Weights of a small mixture-of-experts language model, trained from scratch on English Wikipedia.
Experts: 32 experts in each of 6 layers, 352 SwiGLU neurons an expert, 2 picks a token.
Below are experts of layer 7 (counted from 0) of a mixture-of-experts language model. Rows are named router (the router's row for the expert) and show model dimensions 128-255. Each number is 200 + 40 x the weight over its row's rms, rounded and kept within 0 to 999.
After each expert's rows: a language model's description of what the expert responds to; "comes before" lists some tokens at least twice as common just after its tokens as in all text. This comes from a sample of Wikipedia text that the model never trained on. Tokens count by the router's weight.

# expert 7
router,228,268,237,238,193,206,225,160,149,218,220,69,130,230,213,258,161,266,200,181,179,254,151,178,189,229,184,129,192,209,240,188,241,222,175,175,268,157,223,267,206,168,157,208,161,154,179,144,264,186,192,156,228,172,272,215,213,224,262,189,231,192,220,167,140,293,185,160,196,208,124,174,211,129,212,283,180,207,214,238,249,238,162,262,219,218,156,208,273,199,228,183,182,206,225,135,150,216,180,237,208,219,186,156,219,146,262,217,186,213,149,233,229,187,185,278,194,174,217,187,247,228,173,158,197,129,188,243
What it handles: Table cell separators. Pipe separators and short cells in tables of charts, election results, squads and records, such as |, Pld, MF, Loss.
comes before: " |", " ", " \"", " 1", " 2", " 0"

# expert 11
router,220,255,236,157,270,135,201,203,183,215,253,174,201,212,168,186,203,188,187,234,246,156,210,205,214,234,175,241,212,242,246,148,214,191,199,188,154,194,256,227,196,176,219,215,144,146,212,137,167,153,241,195,169,202,131,204,276,158,222,163,185,208,231,221,207,211,176,196,202,329,189,184,218,230,204,253,196,239,227,148,230,154,232,143,199,206,183,203,265,263,203,232,206,228,219,191,191,163,229,212,187,213,170,216,213,174,160,185,241,277,202,216,235,226,152,156,185,195,147,116,212,201,178,208,236,217,183,200
What it handles: Abstract noun endings. Abstract nouns and their suffixes, often after "the", "a" or "his", such as development, music, role, -ness, -ism, -ities.
comes before: " of", ",", ".", " and", "s", " in"

# expert 21
router,233,259,304,207,253,151,137,185,230,225,239,220,133,141,246,220,200,210,236,186,258,201,193,193,186,208,212,168,170,162,177,189,217,218,231,279,219,126,283,193,275,224,219,196,170,237,207,195,162,199,220,164,282,256,235,240,221,169,205,219,222,233,169,190,142,223,217,190,234,196,192,232,122,172,231,222,254,251,246,201,223,180,219,246,217,186,204,222,213,171,207,200,81,263,216,213,159,159,193,195,152,220,156,212,169,188,162,245,135,210,215,149,163,240,165,242,147,186,160,175,219,203,282,254,244,202,167,153
What it handles: Publication and naming words. Nouns and prepositions about books, authors and naming, such as known, published, book, writer, as, in.
comes before: " the", " of", " as", " in", " by", " have"

# expert 9
router,200,212,265,151,213,158,152,189,192,260,214,71,182,173,158,224,187,210,230,212,317,162,205,221,288,251,243,252,143,272,197,150,258,218,180,221,205,225,170,175,217,188,164,201,183,170,282,224,201,221,235,163,201,227,203,229,230,145,237,157,195,193,203,197,190,256,254,212,221,291,187,238,167,211,213,224,252,164,248,205,214,190,203,208,269,189,170,180,256,177,165,173,200,203,166,160,157,196,197,262,288,250,168,140,211,171,222,207,172,158,208,150,179,251,215,246,171,174,134,174,291,197,201,174,208,191,187,205
What it handles: Possessives and own-nouns. Possessive determiners and 's, plus nouns they govern in biographies and music articles, such as his, her, its, album, wife.
comes before: " of", " was", ".", "s", " in", " is"

# expert 19
router,222,243,280,208,167,159,189,253,214,225,214,109,163,186,199,259,269,185,136,215,254,146,160,166,202,173,213,259,193,271,182,150,213,225,209,227,187,160,180,212,243,207,227,195,146,168,207,157,178,157,279,159,203,209,201,300,231,243,219,172,157,232,210,247,177,322,177,140,192,196,184,192,231,183,262,256,166,191,207,239,200,174,219,222,224,273,129,242,286,204,202,200,165,159,259,251,176,158,248,205,189,177,192,188,159,196,213,209,126,262,195,131,223,224,220,240,184,213,137,185,174,171,224,184,174,145,147,222
What it handles: Section and table breaks. Line breaks ending table header rows or paragraphs, plus heading markers ==, === and table rules ---|---.
comes before: "\n", "|", "==", "-", "The", "==="

# expert 16
router,194,257,256,166,260,177,189,215,162,249,201,185,149,176,127,186,199,190,163,267,240,158,193,160,235,224,166,198,179,241,230,132,220,231,170,282,164,166,257,220,177,246,214,276,242,219,202,150,205,223,285,166,199,198,147,198,220,178,196,247,151,176,271,305,159,172,218,224,222,269,164,188,156,201,189,273,205,209,192,259,178,207,228,189,152,183,182,164,244,200,228,252,144,290,223,156,166,251,224,179,222,246,175,165,185,227,184,188,255,264,88,171,233,202,191,261,165,184,155,173,230,179,247,250,306,173,179,149
What it handles: Main clause verbs. Past-tense and participle verbs after a subject or auxiliary in prose, such as used, took, began, located, partnered.
comes before: " to", " the", " in", " a", " by", " on"

# expert 24
router,219,191,271,219,299,218,138,194,198,221,215,204,202,182,236,236,242,226,189,229,257,192,153,192,247,272,167,191,151,212,283,180,233,251,198,209,239,175,246,309,224,236,237,166,241,199,255,149,159,172,246,202,173,211,163,212,241,182,256,263,206,217,228,238,160,226,191,186,217,186,163,183,181,207,200,323,201,234,219,152,179,206,180,131,240,145,169,150,267,273,213,278,160,227,201,156,175,214,182,223,185,172,169,173,256,147,155,176,177,223,131,179,152,188,143,206,165,159,198,166,196,239,247,235,143,187,82,190
What it handles: Verb-linking prepositions. Prepositions, infinitive to and modals right after verbs or adjectives in narrative prose, such as to, in, during, would.
comes before: " the", " a", " his", " be", " their", " her"

# expert 2
router,172,279,204,98,198,167,135,165,216,265,126,175,141,142,171,237,210,145,198,254,210,201,257,158,216,207,206,165,171,215,174,230,151,276,196,274,168,164,191,231,211,193,185,189,180,170,184,191,184,67,203,210,175,202,245,240,189,172,298,221,230,225,165,156,146,282,182,135,239,242,246,169,189,109,235,221,257,243,230,143,199,255,182,195,240,202,173,229,257,186,203,186,202,191,234,210,171,164,283,331,213,222,207,171,264,211,249,180,212,290,234,192,159,231,201,184,194,161,144,176,211,149,180,179,224,163,128,208
What it handles: Infobox field labels. Line-start dashes, colons and field names in infoboxes, lists and taxoboxes, such as Species:, Binomial name, Sacks:, Recorded:.
comes before: ":", "-", "=", " List", "==", " /"

# expert 13
router,248,228,241,126,219,204,118,265,215,194,199,152,160,136,164,225,209,193,185,173,212,166,222,173,194,170,222,259,191,258,167,216,222,240,205,235,185,171,225,264,243,176,183,264,192,98,213,236,246,91,198,173,184,267,241,206,174,209,259,176,267,178,209,177,225,216,204,219,220,209,239,125,122,185,212,230,227,227,143,168,232,186,206,216,186,207,131,215,314,157,189,196,110,222,179,192,209,215,236,181,151,186,186,187,196,181,219,210,170,205,191,142,213,275,226,250,177,191,193,177,262,143,207,218,192,165,209,226
What it handles: Line breaks before headers. Line breaks and labels opening infobox fields or sections, such as Personal information, Scientific classification, Succeeded by, See also.
comes before: "-", "\n", "|", "==", "===", "The"

# expert 10
router,173,280,253,213,246,216,167,231,126,201,228,112,212,218,172,240,142,218,205,249,253,156,221,156,181,174,241,153,178,200,214,214,165,225,195,189,205,190,183,257,241,128,162,207,114,190,224,112,195,197,207,202,273,244,231,227,199,190,244,230,189,177,195,211,188,203,175,141,229,232,235,199,244,172,153,234,215,227,236,161,236,212,167,159,232,219,165,235,253,223,187,144,168,214,226,148,230,257,219,226,167,160,130,191,241,213,235,207,152,249,169,183,239,167,200,241,203,163,203,192,197,177,234,234,256,141,281,234
What it handles: Articles and score cells. Articles a, an, the in running prose, plus pipes and zero or one scores in medal and league tables.
comes before: " |", " 0", " 1", " ", " 2", " 4"

# expert 30
router,230,203,185,166,259,171,178,181,223,225,205,160,184,205,127,242,234,169,172,157,259,237,222,167,172,265,185,153,161,258,191,204,225,216,178,238,204,228,210,188,185,134,160,265,87,173,245,260,198,139,196,181,276,285,235,223,239,198,187,214,180,220,174,194,159,349,176,103,192,178,204,156,188,178,198,248,246,158,205,244,212,224,201,193,188,224,140,242,265,164,222,178,128,203,177,200,197,222,230,244,180,161,247,156,236,141,208,244,185,145,164,220,203,200,206,243,217,195,122,167,239,160,205,207,195,166,204,204
What it handles: Infobox and coordinate data. Pipes, brackets and labels in infoboxes, coordinates and measurements, such as Coordinates, Born, OKTMO, km, ′.
comes before: ":", ")", "N", "W", " /", " %"

# expert 20
router,215,273,234,218,217,161,157,177,162,200,179,113,180,205,158,235,219,197,202,200,278,173,188,130,221,171,199,198,207,241,200,191,180,181,165,248,264,148,188,205,226,144,241,153,196,160,224,238,138,173,173,186,232,207,263,207,175,214,185,230,240,236,230,226,301,222,208,239,255,197,193,250,230,202,173,205,249,182,185,196,217,222,184,175,212,250,133,155,229,233,190,274,237,232,194,186,140,214,201,215,189,172,174,186,194,165,239,205,229,176,219,240,211,215,261,217,222,214,207,182,264,207,264,198,263,132,158,174
What it handles: Biography coordination and verbs. "And", "as", "was", "became", "while" joining clauses and predicates in biographies, such as "born and raised", "He was selected".
comes before: " a", " the", " was", " he", " an", " well"

# expert 5
router,202,275,221,207,268,202,184,150,153,201,242,150,238,211,189,242,243,199,219,224,226,182,218,161,298,232,135,192,182,196,136,202,257,202,166,225,129,264,243,256,156,200,211,219,180,176,197,245,202,171,299,198,267,212,208,258,131,178,215,204,189,176,225,247,236,211,192,191,298,250,165,101,186,178,186,206,257,210,261,201,223,186,150,197,299,254,148,201,222,193,228,195,104,238,265,217,194,173,200,262,112,138,186,140,214,175,196,226,171,165,94,163,198,196,194,232,138,220,213,177,183,144,243,289,251,223,184,173
What it handles: Location and direction words. Compass words and place prepositions in geographic descriptions, such as south, north, near, along, "in the", "at the".
comes before: " the", " of", " States", " century", " York", " Carolina"

# expert 1
router,178,201,282,200,181,195,98,191,166,160,199,186,172,183,157,309,191,197,231,245,244,203,179,189,242,188,226,207,113,300,152,151,187,189,211,217,205,182,205,197,199,212,215,188,151,201,209,174,108,177,212,169,187,145,185,237,164,215,225,126,231,177,166,195,184,247,175,168,274,248,177,154,207,165,214,248,170,281,221,198,188,217,220,240,259,253,211,214,207,187,244,212,133,241,197,151,205,200,219,209,174,194,209,170,198,251,231,247,197,198,144,196,264,205,163,279,188,131,136,186,284,160,231,243,185,148,164,168
What it handles: Numbers and initials. Small numbers and single letters in dates, tables, citations and model names, such as 3, 20, S., A, F 27.
comes before: " |", ";", "th", ")", "S", "R"

# expert 25
router,229,258,259,237,221,106,232,165,130,188,256,137,241,185,217,246,201,175,183,207,216,233,215,178,230,215,190,272,204,197,234,161,145,169,222,230,116,130,209,181,212,186,184,183,174,225,198,178,146,220,200,147,174,256,173,282,220,183,213,179,210,319,190,179,217,207,178,192,280,331,164,178,222,189,229,217,216,270,229,211,247,148,199,140,218,167,120,145,155,224,170,196,132,245,227,187,151,185,268,202,213,209,170,239,235,166,107,231,199,221,207,183,198,229,199,224,145,187,183,176,220,145,231,227,299,188,187,219
What it handles: Place and institution names. Country, city, nationality and university names and their endings, such as Pakistan, Soviet, Chicago, Harvard, Rwan-da.
comes before: ",", "'", " was", " (", " and", " is"